From a checkpoint of a small mixture-of-experts model trained on Wikipedia: a softmax router.
Below are experts of layer 11 (counted from 0) of a mixture-of-experts language model. Rows are named router (the router's row for the expert), up (a neuron's input weights, with its number) and show model dimensions 128-255. Each number is 50 + 15 x the weight over its row's rms, rounded and kept within 0 to 99.
After each expert's rows: "mostly gets" lists some tokens that are sent to it at least half of the time. This comes from a sample of Wikipedia text that the model never trained on.

# expert 5
router:55 63 36 47 33 57 42 28 63 58 37 75 54 32 79 49 57 46 54 35 51 77 34 45 41 45 32 22 41 59 57 53 51 28 49 45 53 42 25 50 35 42 15 43 42 54 54 82 71 44 52 70 42 74 35 62 24 40 66 57 41 51 16 42 51 56 59 80 32 52 55 65 53 64 42 57 82 49 29 33 55 49 36 60 48 39 59 55 55 35 93 33 70 46 40 56 35 27 46 43 46 63 69 48 25 73 70 54 73 56 61 44 24 64 29 45 66 71 35 44 73 59 44 10 67 43 77 47
up1:59 45 60 61 56 99 56 77 34 48 49 49 57 53 67 68 14 38 60 63 36 41 48 50 11 53 15 40 53 44 23 55 43 39 32 65 70 55 69 46 12 26 52 65 65 52 43 81 64 37 46 41 50 46 41 59 43 67 52 28 61 53 41 67 70 49 35 40 38 46 58 55 64 67 56 49 24 43 59 35 46 32 63 78 37 40 60 65 38 26 72 39 45 69 64 37 60 60 55 58 54 46 49 42 24 38 60 77 59 53 31 32 49 39 67 44 76 27 19 73 55 26 57 54 64 41 49 75
up2:44 55 66 49 57 45 24 45 58 38 37 63 39 20 43 36 31 68 56 25 65 48 46 41 72 56 74 47 49 60 29 53 33 54 50 47 49 34 53 63 40 42 54 50 75 33 49 36 67 59 59 30 21 65 64 81 38 65 53 45 80 56 57 21 43 66 67 72 59 58 77 51 23 37 58 34 40 49 47 79 33 48 30 46 68 66 52 29 65 51 39 52 31 48 71 59 49 55 52 69 42 28 13 66 57 45 43 67 42 55 56 79 58 74 58 41 51 29 43 95 07 65 47 24 69 39 47 47
up3:43 33 54 38 65 42 46 72 66 36 52 53 36 63 68 54 34 56 46 44 62 48 54 61 36 58 46 48 71 69 44 29 27 40 42 61 55 52 46 58 57 62 70 52 87 39 44 48 55 46 38 48 58 43 49 42 41 44 49 26 60 33 47 67 56 55 32 36 50 56 20 75 53 60 37 48 61 68 56 35 54 57 39 30 76 71 55 53 38 72 71 60 37 56 49 69 33 56 30 52 34 61 43 46 45 15 47 51 52 29 82 46 16 62 30 49 64 36 76 79 42 53 64 51 61 20 48 54
up4:64 28 37 55 36 57 52 52 62 61 40 78 34 42 73 45 21 61 52 66 48 31 60 60 37 59 48 47 76 42 30 65 44 55 40 39 89 51 69 35 54 53 23 35 55 66 60 60 62 41 58 63 80 93 53 72 32 87 44 41 62 33 37 73 46 66 52 56 39 68 34 71 24 58 37 40 46 21 49 41 59 46 38 34 61 41 75 61 37 50 54 49 55 62 63 45 30 45 73 86 45 51 52 38 37 66 40 55 51 71 74 39 42 26 32 57 47 62 60 51 29 64 35 35 63 35 40 42
up5:85 37 43 57 74 63 49 30 44 41 43 57 68 60 45 76 57 46 39 26 23 59 46 31 50 61 56 37 51 68 63 47 64 26 53 46 53 58 70 36 52 20 50 67 68 41 67 44 39 56 46 58 65 51 46 44 46 44 58 84 74 51 35 68 67 64 44 32 56 51 47 52 61 61 55 43 51 45 60 53 36 59 55 58 51 49 57 66 37 37 65 55 68 09 29 69 34 31 64 48 53 58 39 71 09 66 39 38 57 69 28 70 38 81 28 21 57 36 64 52 58 45 80 31 58 36 34 55
up6:44 71 31 63 52 28 42 40 86 64 32 61 71 51 41 38 46 62 70 79 51 67 50 36 42 21 52 42 47 30 61 60 57 26 44 38 25 22 18 38 57 57 53 47 43 42 62 45 61 43 69 27 19 75 00 40 65 43 59 55 60 45 55 65 51 64 66 51 72 91 80 49 61 40 43 67 36 83 89 43 24 56 43 34 57 44 46 33 54 24 45 35 37 43 39 38 23 48 32 45 33 51 60 50 71 51 47 76 45 37 41 67 53 53 34 66 63 56 55 34 74 49 75 39 39 57 49 61
up7:59 67 57 38 38 37 40 44 27 49 57 46 25 57 52 60 11 31 60 43 57 32 54 28 40 56 42 56 42 64 71 69 46 81 64 58 57 62 69 71 28 54 54 59 51 63 47 57 23 53 31 37 37 39 41 36 55 38 33 72 39 48 56 69 45 32 47 35 62 63 76 64 51 18 29 26 65 75 28 37 72 68 59 62 35 51 43 68 70 56 61 61 66 45 30 54 40 30 54 42 26 73 30 51 40 45 71 63 36 33 35 34 37 25 56 61 39 62 59 34 54 54 50 51 80 47 55 59
up8:47 53 24 66 51 70 42 47 47 51 52 22 64 52 74 49 55 63 54 72 52 30 59 62 34 59 47 26 45 24 41 65 20 57 24 38 39 57 37 72 41 34 41 73 49 16 40 57 00 38 58 25 48 35 25 67 42 52 65 39 79 31 37 56 53 50 71 55 25 50 49 54 65 51 61 45 45 45 57 55 62 52 33 46 61 26 49 47 53 46 50 33 54 36 28 39 72 54 42 42 58 23 44 40 63 70 47 44 55 77 72 75 52 69 59 69 62 26 42 55 52 82 65 38 60 67 43 66
mostly gets: " government", " series", " years", " season", " people", " town"

# expert 6
router:68 33 63 50 64 46 35 46 49 39 43 79 65 42 62 54 68 48 63 46 64 72 38 53 38 46 26 69 49 44 55 91 49 18 30 79 56 72 73 57 34 37 49 62 66 51 67 72 61 51 60 40 61 31 33 52 25 58 52 37 48 43 35 43 49 69 49 56 46 46 37 50 64 66 62 26 60 47 54 35 46 48 47 56 74 51 57 31 53 34 50 35 42 37 83 51 48 29 65 59 22 58 71 53 41 43 35 68 44 51 37 46 58 46 46 44 71 48 46 60 34 45 12 33 67 35 54 47
up1:47 45 46 64 44 51 50 43 66 43 32 54 50 70 42 51 65 56 52 50 31 54 71 61 73 44 33 48 46 88 16 82 45 56 67 62 39 57 79 70 33 60 74 82 52 61 44 62 13 54 52 46 43 27 72 54 55 44 46 56 23 70 52 53 68 48 48 72 25 59 49 73 77 74 56 49 16 41 38 69 42 42 22 19 72 40 77 33 48 44 63 57 54 76 58 79 63 51 49 19 35 41 53 29 63 53 43 53 41 47 37 40 64 22 38 70 71 36 66 56 12 53 71 48 71 54 43 60
up2:59 32 31 51 58 36 48 72 26 32 41 58 17 33 47 53 28 39 62 67 42 89 76 78 53 60 23 75 37 71 45 24 72 26 40 46 50 43 53 54 50 31 27 60 53 44 56 45 10 43 62 60 47 47 37 37 36 38 49 54 32 38 58 70 29 56 45 75 46 58 36 47 57 33 47 46 40 42 65 42 33 61 54 40 65 45 44 37 37 58 36 51 79 36 56 57 48 46 38 43 63 71 63 38 66 39 57 38 56 96 50 47 19 58 50 51 39 22 53 61 47 60 20 43 66 56 34 44
up3:35 37 64 54 71 69 25 50 42 47 56 38 47 55 41 58 73 51 64 30 35 59 57 56 51 48 70 63 48 41 50 64 35 70 73 41 77 46 48 52 26 48 65 54 61 22 53 60 29 49 46 35 24 59 57 59 42 58 54 52 40 14 53 96 64 48 29 52 39 47 76 41 50 53 47 60 51 47 36 33 64 82 66 56 46 46 52 54 22 32 49 59 62 56 56 33 91 31 48 32 41 56 46 62 78 81 40 47 18 66 41 32 56 51 64 37 25 59 46 34 57 53 22 42 42 44 19 43
up4:44 70 31 54 58 63 60 67 68 05 47 54 41 30 86 18 47 37 55 29 46 58 52 63 60 22 71 49 53 61 44 27 34 52 40 43 39 58 34 62 54 43 47 76 27 75 58 72 40 44 73 47 38 37 43 57 72 59 58 41 82 40 48 21 62 49 51 22 47 45 78 62 33 49 55 36 54 34 39 48 53 37 53 50 47 46 92 77 44 41 44 57 34 42 77 57 48 65 60 69 51 44 54 37 42 65 47 78 40 37 51 37 50 67 38 70 63 39 51 35 54 54 53 43 58 58 45 43
up5:67 44 05 77 28 69 53 54 41 59 39 76 65 47 57 74 19 78 46 56 71 51 48 51 47 58 36 42 34 47 53 43 64 51 40 51 37 52 26 44 63 43 57 45 68 42 49 61 17 75 47 50 46 62 47 55 21 47 39 45 42 60 22 41 62 39 41 48 68 60 33 45 62 24 35 35 32 43 46 21 56 80 48 50 73 61 64 44 28 13 56 26 40 62 63 68 28 79 57 47 39 79 52 56 67 41 39 66 26 56 58 48 42 54 54 53 49 31 76 59 49 56 56 47 52 37 53 38
up6:72 62 37 57 45 63 45 37 54 66 40 59 62 54 68 60 23 46 53 42 73 62 32 36 44 28 41 63 47 78 90 52 60 63 24 62 46 42 36 29 69 37 71 55 74 56 25 42 82 54 72 66 65 62 59 55 51 33 37 39 47 47 42 50 45 48 53 52 50 50 57 48 43 46 24 56 64 40 52 59 29 46 74 47 63 43 27 57 37 46 64 55 49 45 59 63 77 31 44 37 27 28 46 66 46 49 49 51 49 54 39 53 34 40 47 60 30 34 40 75 43 55 31 43 60 67 65 51
up7:44 61 58 21 39 57 38 43 54 53 51 63 39 61 34 35 41 17 32 45 34 44 45 47 54 53 69 58 20 61 49 29 59 45 34 34 62 49 57 42 73 61 61 47 75 84 40 33 63 61 61 41 45 80 63 55 57 49 52 59 52 50 61 76 46 44 43 57 45 39 62 17 00 61 65 30 42 54 48 45 30 18 83 64 71 53 69 37 19 61 56 45 52 34 27 51 36 52 49 76 58 72 49 60 52 31 52 43 53 48 61 40 75 31 41 65 69 47 48 52 59 41 70 64 29 48 46 60
up8:79 50 51 46 45 41 58 31 78 47 64 70 20 66 76 28 31 42 56 34 54 56 62 57 53 41 55 72 40 31 47 59 47 67 43 69 47 32 33 56 70 53 37 25 78 66 36 26 45 43 45 64 40 07 28 63 64 70 30 17 45 40 36 74 55 41 27 30 68 52 32 48 34 44 36 48 30 40 38 35 99 42 34 29 65 40 51 60 69 44 53 42 45 54 55 36 20 34 24 32 25 58 69 51 77 61 44 55 39 67 74 42 40 80 42 44 60 54 60 57 79 49 53 56 57 68 49 61
mostly gets: ".", ").", "′", "s.", ") | ", "\"."

# expert 4
router:56 48 57 52 39 54 35 23 48 69 53 23 43 42 46 99 63 53 77 31 61 66 63 64 50 39 35 20 51 66 93 38 37 18 66 46 41 56 39 38 32 34 58 69 59 47 61 62 57 25 58 65 54 74 52 32 46 59 38 23 62 44 38 26 53 40 52 47 47 64 74 47 75 60 33 43 47 43 58 47 52 21 54 44 70 52 58 76 45 49 64 62 49 38 70 52 44 25 71 47 53 60 42 37 55 68 30 58 66 37 55 35 33 40 57 28 80 35 59 33 30 66 22 62 39 24 42 44
up105:36 50 33 71 56 64 35 49 69 40 31 40 48 54 67 59 48 49 49 35 72 78 34 51 65 62 60 76 33 75 66 66 34 31 30 30 74 57 50 67 47 50 66 66 67 73 49 45 41 59 51 42 46 35 42 78 25 35 52 44 43 62 49 51 50 50 51 55 63 41 64 68 41 57 42 61 48 66 59 52 51 43 45 63 01 68 72 45 49 27 43 72 64 89 48 52 42 54 85 43 42 69 23 36 38 58 63 84 56 32 29 54 72 59 31 33 74 20 27 38 66 46 47 46 58 39 53 46
up106:97 18 39 54 46 47 72 49 45 45 40 55 43 48 30 67 35 48 71 41 78 40 50 47 73 63 35 59 49 74 44 36 57 32 45 57 70 42 66 59 34 85 72 55 40 70 60 56 48 39 59 45 32 44 30 43 56 49 48 75 60 60 32 60 47 66 64 55 63 38 48 57 44 49 77 60 91 40 71 55 49 58 53 25 43 39 32 68 57 51 40 36 47 64 44 55 64 53 61 63 54 34 62 59 80 62 50 40 40 60 55 83 37 65 56 29 41 32 51 74 60 73 17 48 50 52 50 35
up107:74 51 60 65 37 57 67 47 52 51 28 23 44 29 63 51 50 54 56 32 51 59 71 67 34 49 51 59 35 32 67 54 47 26 38 77 40 65 48 64 63 33 58 48 77 36 46 64 62 66 38 68 58 51 37 52 36 21 37 63 44 60 52 43 77 38 39 65 34 59 97 84 71 56 49 57 42 59 52 44 67 38 60 60 23 56 74 49 25 55 44 33 69 50 75 65 55 42 73 64 49 48 46 50 67 40 39 70 59 41 50 53 39 49 67 13 73 05 62 59 52 49 44 48 61 47 40 67
up108:57 56 64 59 72 53 46 55 42 90 55 23 41 23 24 43 44 55 67 29 31 72 54 63 48 40 57 28 48 61 55 43 12 53 60 51 80 10 51 36 67 44 36 29 44 45 62 63 25 40 45 74 60 54 60 35 20 58 67 56 61 43 34 61 70 63 56 21 57 61 49 40 35 41 47 31 32 56 43 46 44 47 59 56 37 39 80 50 47 65 80 33 38 59 51 54 40 49 61 44 60 46 50 61 52 27 39 73 68 49 77 28 55 47 17 56 51 62 38 58 42 55 53 23 68 37 58 29
up109:60 64 53 78 27 51 57 33 52 41 48 28 48 33 50 47 87 37 64 32 49 63 59 91 51 48 51 18 54 76 71 31 34 35 68 41 17 71 48 38 17 36 59 54 69 58 47 69 45 49 40 61 49 47 48 55 37 61 66 15 53 47 47 54 35 48 48 52 75 58 27 41 40 63 53 33 41 31 42 64 63 32 50 25 45 59 64 54 59 35 16 71 51 51 50 64 60 36 35 73 77 50 32 43 67 65 31 63 47 47 66 45 21 39 64 24 54 29 69 39 46 43 17 55 51 32 36 49
up110:40 55 61 47 38 62 59 45 66 40 55 48 74 64 54 60 24 35 57 52 62 40 25 64 30 64 45 22 53 67 65 45 54 49 42 83 48 37 67 60 13 33 23 46 40 48 21 63 33 28 57 49 48 51 69 56 45 59 43 52 51 65 50 63 56 62 43 40 61 49 47 62 53 53 53 50 49 37 39 37 56 46 83 56 51 44 58 47 62 15 52 20 35 63 57 54 31 25 42 46 59 42 41 53 21 63 42 40 41 62 56 47 42 64 22 55 43 59 45 47 50 20 38 58 24 57 81 26
up111:47 35 61 61 34 79 33 57 27 54 54 62 48 27 60 71 53 46 58 75 34 59 59 56 68 47 34 35 59 44 77 43 34 12 38 48 55 44 42 73 59 32 67 41 64 72 60 46 41 48 40 28 34 42 30 55 61 50 35 64 48 34 21 52 56 23 43 35 46 59 66 55 49 35 36 48 44 72 63 48 59 45 31 66 20 53 43 61 45 36 57 59 27 43 42 30 57 28 11 59 41 82 59 23 52 47 31 94 40 51 68 45 43 39 38 62 48 27 38 42 54 69 67 58 48 54 58 53
up112:56 63 62 41 63 47 33 44 58 45 62 22 49 70 53 57 69 32 66 53 40 27 71 64 50 14 50 16 32 33 55 34 26 48 33 50 57 52 46 57 37 41 64 73 45 77 30 53 49 42 75 46 58 63 58 66 88 32 52 55 44 47 43 48 67 47 65 54 21 49 42 70 42 52 42 31 54 46 73 78 53 36 41 47 53 63 59 55 68 54 45 60 33 45 81 50 14 44 46 87 54 35 39 47 58 52 68 68 31 49 72 47 49 32 57 40 45 40 55 78 62 71 59 70 32 38 18 45
mostly gets: "0", "6", "4", "7", " played", "5"

# expert 8
router:58 61 55 10 57 34 46 38 69 87 42 48 30 54 41 70 64 56 53 60 54 45 43 35 57 67 61 39 11 50 55 41 56 39 47 45 69 72 42 63 49 46 42 55 32 38 48 76 35 34 45 61 60 53 44 49 56 58 61 62 43 47 47 34 45 62 77 48 51 53 81 47 52 59 50 80 57 77 29 35 68 68 30 39 47 14 43 49 65 19 76 34 02 48 49 60 59 37 66 56 59 53 43 43 42 39 17 56 73 63 70 43 40 48 27 45 63 71 63 45 52 33 57 42 46 12 60 27
up1:74 45 50 53 38 39 48 58 41 68 49 30 56 27 49 48 43 19 58 40 22 17 49 52 67 68 61 21 41 75 31 38 44 43 49 55 65 37 41 74 73 43 64 71 55 45 64 40 46 42 76 58 46 57 08 67 45 69 65 60 23 43 28 50 59 47 36 30 52 50 54 46 45 66 55 45 40 58 60 26 14 19 55 79 49 59 60 25 34 67 73 28 39 43 43 59 47 47 49 37 43 40 56 67 61 42 44 54 34 56 26 54 50 66 27 48 82 51 64 27 50 72 54 49 57 35 53 46
up2:69 60 81 49 53 36 70 60 61 60 49 51 17 54 30 64 62 71 30 59 46 73 51 73 26 46 46 35 34 52 78 59 53 36 54 22 51 61 38 33 67 56 30 37 37 69 46 59 58 56 30 08 70 39 76 50 78 53 31 36 20 35 43 68 66 43 57 31 33 53 41 53 58 44 41 55 39 63 57 38 41 62 54 67 38 52 37 31 48 48 49 56 57 19 60 64 57 50 59 52 32 51 50 54 43 64 72 59 53 39 37 39 42 40 57 68 55 43 84 55 46 56 90 49 44 42 40 58
up3:58 37 15 45 60 39 51 35 73 62 67 73 50 31 45 54 46 60 42 52 37 61 55 44 59 32 40 58 58 30 27 55 50 35 44 53 35 19 66 30 58 61 19 42 52 71 72 72 50 79 32 66 68 60 45 77 66 51 57 38 46 11 50 67 58 42 46 61 39 67 48 44 63 52 35 45 68 62 46 50 34 24 76 45 63 43 86 46 43 46 59 59 64 68 60 40 38 42 62 47 56 37 69 45 44 73 64 43 30 43 57 40 65 44 44 47 56 19 44 51 40 40 67 48 20 58 05 47
up4:42 70 36 38 39 24 67 62 73 44 71 66 75 59 44 65 37 70 29 67 65 16 43 31 83 32 73 18 42 74 32 46 77 43 67 58 37 30 60 33 60 25 57 69 30 46 43 42 49 42 53 58 49 68 64 40 48 51 71 75 50 51 30 53 37 56 69 38 52 36 54 56 18 49 45 41 33 39 42 68 68 57 39 49 53 48 48 48 27 49 45 52 57 52 36 43 47 69 61 79 52 47 66 51 53 66 33 49 52 32 48 60 43 30 57 51 55 43 46 69 59 75 55 54 69 47 65 19
up5:61 44 58 48 58 36 54 56 74 27 54 51 60 63 63 44 52 43 48 38 64 32 79 65 86 53 56 54 46 51 34 34 39 41 64 46 56 44 64 42 67 27 54 41 53 33 48 37 40 41 51 54 36 57 73 20 47 60 49 66 53 71 52 51 70 35 45 48 34 38 35 72 68 50 48 54 66 53 72 73 56 63 58 34 49 52 47 40 50 40 15 44 31 47 59 52 53 39 34 22 57 54 58 68 42 37 59 47 42 81 68 50 94 70 47 41 51 63 39 56 51 78 39 52 86 61 43 37
up6:53 32 44 58 28 38 50 38 64 47 58 30 60 47 34 84 53 53 64 52 67 38 66 83 50 39 53 31 54 53 53 55 62 71 51 40 50 28 67 49 53 51 41 51 51 33 49 48 60 44 52 65 50 65 48 50 44 58 44 31 72 72 31 45 52 57 23 26 43 65 59 53 35 58 29 65 48 29 17 38 43 40 61 99 48 68 08 51 52 73 50 54 72 50 62 71 58 42 00 30 67 44 76 64 42 49 52 36 66 35 50 30 51 22 59 56 68 52 61 40 66 64 57 54 64 39 75 28
up7:35 55 57 40 30 23 42 43 33 56 59 59 33 39 53 48 54 46 48 57 51 32 57 59 62 62 73 28 50 58 37 27 35 55 35 42 55 58 81 44 53 37 83 48 37 70 75 41 55 54 72 49 76 63 29 39 66 59 33 29 49 48 48 48 31 76 36 26 58 43 59 32 40 38 56 47 50 52 68 50 78 35 45 33 69 33 40 54 41 53 50 55 48 32 61 36 37 42 60 36 52 53 50 66 55 45 20 45 70 65 46 42 71 40 34 59 56 48 44 40 48 46 53 69 53 50 57 23
up8:61 39 46 48 69 53 41 66 18 47 38 53 37 39 65 00 57 36 53 63 31 10 37 56 45 55 42 49 71 62 46 41 33 59 63 65 45 61 50 56 39 53 31 54 36 32 55 77 46 53 57 35 62 37 41 78 40 51 51 56 32 43 61 80 54 41 41 59 52 74 39 38 41 39 39 33 69 44 61 47 54 56 59 56 77 60 53 38 43 66 71 51 37 60 36 57 55 42 33 60 45 69 63 20 51 52 51 58 65 60 67 56 43 37 43 54 45 47 44 58 53 39 39 57 60 54 49 78
mostly gets: " National", " State", " music", " Indian", " football", " American"

# expert 1
router:79 64 48 38 74 52 62 35 51 55 30 37 81 45 45 60 71 53 78 33 44 44 53 63 30 53 32 59 43 55 40 52 66 61 44 33 39 64 17 60 39 17 30 72 32 50 59 47 54 14 46 66 51 51 21 56 47 45 61 41 36 14 54 47 42 37 49 21 44 43 26 67 59 57 66 67 34 77 55 33 32 68 47 54 41 51 41 41 38 58 60 61 34 76 44 41 57 48 50 55 50 52 71 40 39 67 60 48 35 53 58 29 66 39 13 43 61 55 48 82 52 67 34 34 71 44 52 58
up1:40 38 38 45 20 42 65 36 44 60 77 54 18 56 88 41 66 50 40 51 49 26 58 42 29 76 50 61 56 56 42 78 62 73 49 42 50 81 65 60 31 78 27 52 80 26 52 56 50 25 68 51 37 46 48 44 68 67 69 35 58 32 78 73 48 17 39 53 48 48 34 56 54 40 46 45 16 54 55 48 50 61 26 50 51 63 31 63 48 71 59 64 35 50 28 67 38 49 82 41 31 74 68 35 46 37 77 70 38 23 61 66 52 21 33 43 56 60 63 73 56 48 32 38 62 82 69 59
up2:54 55 46 37 37 33 56 63 54 99 55 59 63 36 51 23 58 53 41 62 37 30 54 56 45 41 44 66 36 52 62 56 40 41 64 40 31 61 49 21 74 18 56 69 55 47 52 45 49 26 40 68 49 57 30 65 58 15 43 37 57 39 43 61 37 49 44 54 57 50 57 52 48 45 85 61 30 75 60 44 29 37 66 50 48 70 43 46 38 54 38 56 38 50 53 47 67 56 83 61 47 62 47 49 27 33 67 66 51 36 54 41 53 43 48 51 49 46 53 55 35 33 48 57 85 51 55 46
up3:45 42 71 38 29 39 80 51 68 58 21 29 27 58 54 77 76 45 45 62 81 55 34 67 69 64 44 51 52 34 53 72 24 58 48 59 50 69 36 36 52 48 17 45 50 33 35 53 37 29 24 48 70 60 52 54 41 66 35 56 51 56 66 57 42 46 63 20 44 65 51 74 43 40 43 47 42 38 68 56 48 35 48 24 87 43 68 43 66 25 50 53 50 62 53 35 72 45 42 39 80 63 59 54 54 60 32 48 43 33 46 32 66 71 39 63 68 38 46 41 49 89 32 62 64 29 77 40
up4:48 59 50 75 51 44 50 47 62 59 45 33 75 53 47 39 33 64 56 48 68 45 28 52 60 34 68 32 52 32 52 56 47 53 76 82 38 53 27 77 30 24 45 61 38 38 48 57 58 59 40 66 56 43 53 51 47 34 33 59 55 20 36 46 64 56 39 63 21 33 62 53 52 47 74 57 36 50 39 60 55 50 44 52 61 53 62 65 38 82 25 36 56 63 61 29 62 76 70 35 43 54 62 46 54 77 46 63 51 34 63 48 19 55 66 61 60 36 32 71 68 39 43 42 60 56 37 31
up5:30 75 52 56 28 64 44 83 59 59 24 48 63 49 43 60 63 81 56 31 44 74 48 58 58 77 47 19 08 44 49 60 64 56 52 56 27 46 43 45 66 38 44 43 43 42 46 47 35 61 74 67 62 37 15 45 38 61 58 42 58 50 53 26 69 55 50 37 24 68 14 68 63 56 49 41 43 64 51 46 20 58 67 41 52 53 63 59 56 29 49 43 54 52 41 62 53 42 79 32 54 64 60 35 50 73 38 80 67 64 60 36 48 36 75 21 77 25 50 42 56 53 65 47 45 09 66 29
up6:75 41 31 37 31 42 38 66 25 73 53 48 62 42 48 47 74 39 51 26 48 69 71 59 44 61 49 34 47 35 44 44 75 59 76 36 41 56 51 42 37 49 53 43 96 38 45 59 39 39 47 65 30 69 25 50 55 24 50 42 56 30 55 64 75 46 53 45 36 73 55 30 77 48 45 59 61 46 55 23 65 47 46 56 33 55 42 32 48 29 49 65 35 62 32 52 83 43 41 52 34 50 35 50 48 41 18 52 30 61 65 53 46 66 48 73 58 45 64 42 49 61 53 52 53 53 19 34
up7:52 73 47 57 45 49 55 61 50 73 49 39 65 26 23 36 63 36 59 44 53 56 63 53 41 43 60 16 66 48 79 48 32 70 35 09 43 58 53 30 47 51 41 59 84 56 32 48 40 36 50 21 72 57 58 64 41 43 44 30 72 29 40 64 35 46 42 22 45 75 24 68 53 32 54 26 47 61 53 52 28 07 37 31 32 30 66 35 51 63 64 54 71 32 22 44 28 39 45 48 61 72 79 31 23 51 63 43 38 29 50 57 52 55 50 74 64 40 35 38 47 34 54 50 83 48 48 45
up8:59 70 36 60 53 31 38 61 55 52 55 24 49 55 43 56 91 33 37 36 52 53 30 76 54 19 36 38 64 39 55 59 55 27 36 42 66 50 57 65 34 51 89 61 47 43 58 25 70 61 43 54 38 57 55 21 39 72 50 37 41 60 64 16 40 41 46 21 65 51 58 76 46 60 41 46 43 53 70 43 58 56 52 56 71 26 54 45 30 26 35 49 54 49 13 49 56 48 58 63 71 53 66 23 37 71 06 68 37 51 42 40 40 41 37 35 47 32 43 66 65 59 22 59 63 66 38 46
mostly gets: " In ", " in ", "In ", " (born ", "\" (", " in the "

# expert 0
router:64 69 55 81 49 73 32 33 79 25 42 38 48 42 54 41 68 62 42 52 46 55 50 34 54 44 52 21 37 57 57 57 58 58 32 38 52 62 45 41 30 71 54 55 47 71 52 45 49 45 42 82 77 51 48 65 70 50 28 27 79 44 21 41 60 75 45 73 62 46 64 56 49 44 51 50 55 51 34 26 51 17 52 52 87 37 59 66 60 47 60 39 46 56 50 21 35 42 21 59 15 40 35 25 42 36 66 59 68 45 60 39 73 44 48 52 60 55 30 28 64 39 54 49 56 37 70 27
up1:93 53 34 58 62 42 38 24 49 24 58 68 27 56 62 50 11 58 48 66 36 22 33 53 37 66 39 75 41 44 25 61 53 26 62 55 27 32 58 43 37 56 55 38 49 45 84 42 57 54 78 17 62 61 58 56 33 76 33 83 64 61 40 46 30 36 58 44 52 35 48 44 54 43 55 51 60 61 73 42 35 76 30 65 44 46 27 57 36 45 30 33 54 53 55 56 45 31 60 79 52 22 46 50 21 57 45 69 36 82 53 19 45 46 55 67 34 34 28 72 41 58 73 41 54 25 78 49
up2:39 56 54 26 69 53 53 83 76 41 73 27 82 41 64 45 32 31 75 38 73 51 58 31 40 28 41 39 64 62 49 44 54 62 27 42 29 70 13 29 53 46 50 48 48 57 64 48 29 70 57 55 75 61 60 70 62 56 56 49 57 47 62 49 26 49 61 55 64 54 37 58 49 58 15 57 45 47 39 36 79 36 56 53 36 22 37 41 58 43 48 75 39 79 52 41 66 54 37 21 42 42 37 30 32 17 51 71 75 34 53 48 35 66 45 23 75 29 69 58 42 34 53 44 62 49 28 52
up3:38 47 60 45 64 42 48 48 21 27 50 50 37 46 50 54 63 38 39 53 36 45 62 29 61 49 37 56 41 61 40 52 49 61 44 60 67 75 40 51 41 71 49 09 31 62 60 48 47 65 62 33 23 60 67 43 28 24 51 44 60 40 66 44 44 93 16 48 55 12 60 61 67 68 63 29 74 39 49 75 68 55 51 27 79 19 62 54 22 41 58 48 35 85 38 72 20 38 44 60 46 46 53 51 50 42 28 51 57 83 69 46 39 57 58 44 49 34 62 32 63 47 45 45 56 38 36 58
up4:73 48 76 58 52 35 27 41 67 51 60 23 39 47 50 45 55 37 60 61 50 23 52 35 39 54 61 39 58 66 52 75 54 38 38 59 36 50 65 34 64 66 65 57 46 76 60 68 69 41 54 62 47 10 56 19 38 56 37 73 87 46 28 66 47 40 41 65 57 40 23 42 68 65 43 84 63 74 42 59 45 67 40 45 55 44 23 64 57 64 46 30 49 37 41 47 51 44 52 30 45 51 53 41 58 38 35 53 70 29 52 49 40 49 66 55 70 43 31 23 62 65 60 56 27 56 40 44
up5:47 39 48 34 38 89 55 39 34 34 44 46 60 56 71 48 58 44 39 49 55 47 54 51 51 39 32 38 48 72 57 55 63 34 57 57 50 58 44 47 33 31 20 92 57 46 33 28 64 61 27 87 44 66 44 48 51 56 70 43 55 70 34 48 38 65 50 70 44 49 45 28 53 57 60 54 67 34 47 51 41 41 69 30 38 24 14 56 47 57 69 46 24 50 59 44 50 63 38 29 81 52 59 27 36 23 33 47 47 64 80 64 51 36 68 78 57 73 46 62 27 33 42 29 42 53 69 51
up6:66 50 77 57 33 53 29 67 43 56 50 43 44 44 47 32 66 64 25 62 58 49 55 60 61 58 38 42 02 61 48 67 50 63 48 46 48 73 53 42 65 49 50 27 37 94 55 44 48 78 49 54 53 42 66 65 52 82 69 57 46 70 35 75 56 47 65 68 57 63 70 66 42 78 57 48 64 61 65 41 44 27 58 59 69 39 17 42 16 27 49 33 13 57 47 31 31 52 30 35 29 48 67 59 74 54 44 49 59 15 51 84 51 49 49 42 47 46 46 46 45 80 59 46 51 57 52 40
up7:74 61 45 89 28 28 48 51 31 59 62 42 58 33 50 69 58 28 24 52 48 22 44 85 60 49 39 60 35 42 39 34 31 25 50 39 55 41 39 46 37 53 40 65 32 59 77 20 75 53 46 43 50 42 53 36 90 61 52 59 34 23 37 59 59 80 48 52 39 58 61 44 47 51 31 40 66 36 79 48 65 23 49 43 46 49 39 67 44 36 65 54 22 56 49 34 53 57 61 31 44 44 69 30 48 50 49 61 53 41 69 63 59 47 52 46 38 50 33 71 29 35 67 65 50 44 49 54
up8:59 56 69 83 41 50 25 40 37 29 58 17 59 51 41 39 48 15 54 37 37 28 18 54 72 60 66 57 36 53 44 62 57 47 47 35 42 71 17 26 50 48 43 65 46 52 77 59 71 50 50 60 62 35 60 62 75 57 31 62 43 46 37 37 46 51 20 53 62 40 25 44 56 60 45 49 27 60 46 30 69 50 57 37 51 50 53 49 80 72 44 63 40 39 47 29 50 26 48 36 37 12 60 70 57 29 41 45 53 57 51 88 49 69 80 67 63 61 46 56 35 44 41 41 62 78 53 37
mostly gets: " |  |", " m", " ==", " ===", "% |", " |  |  |"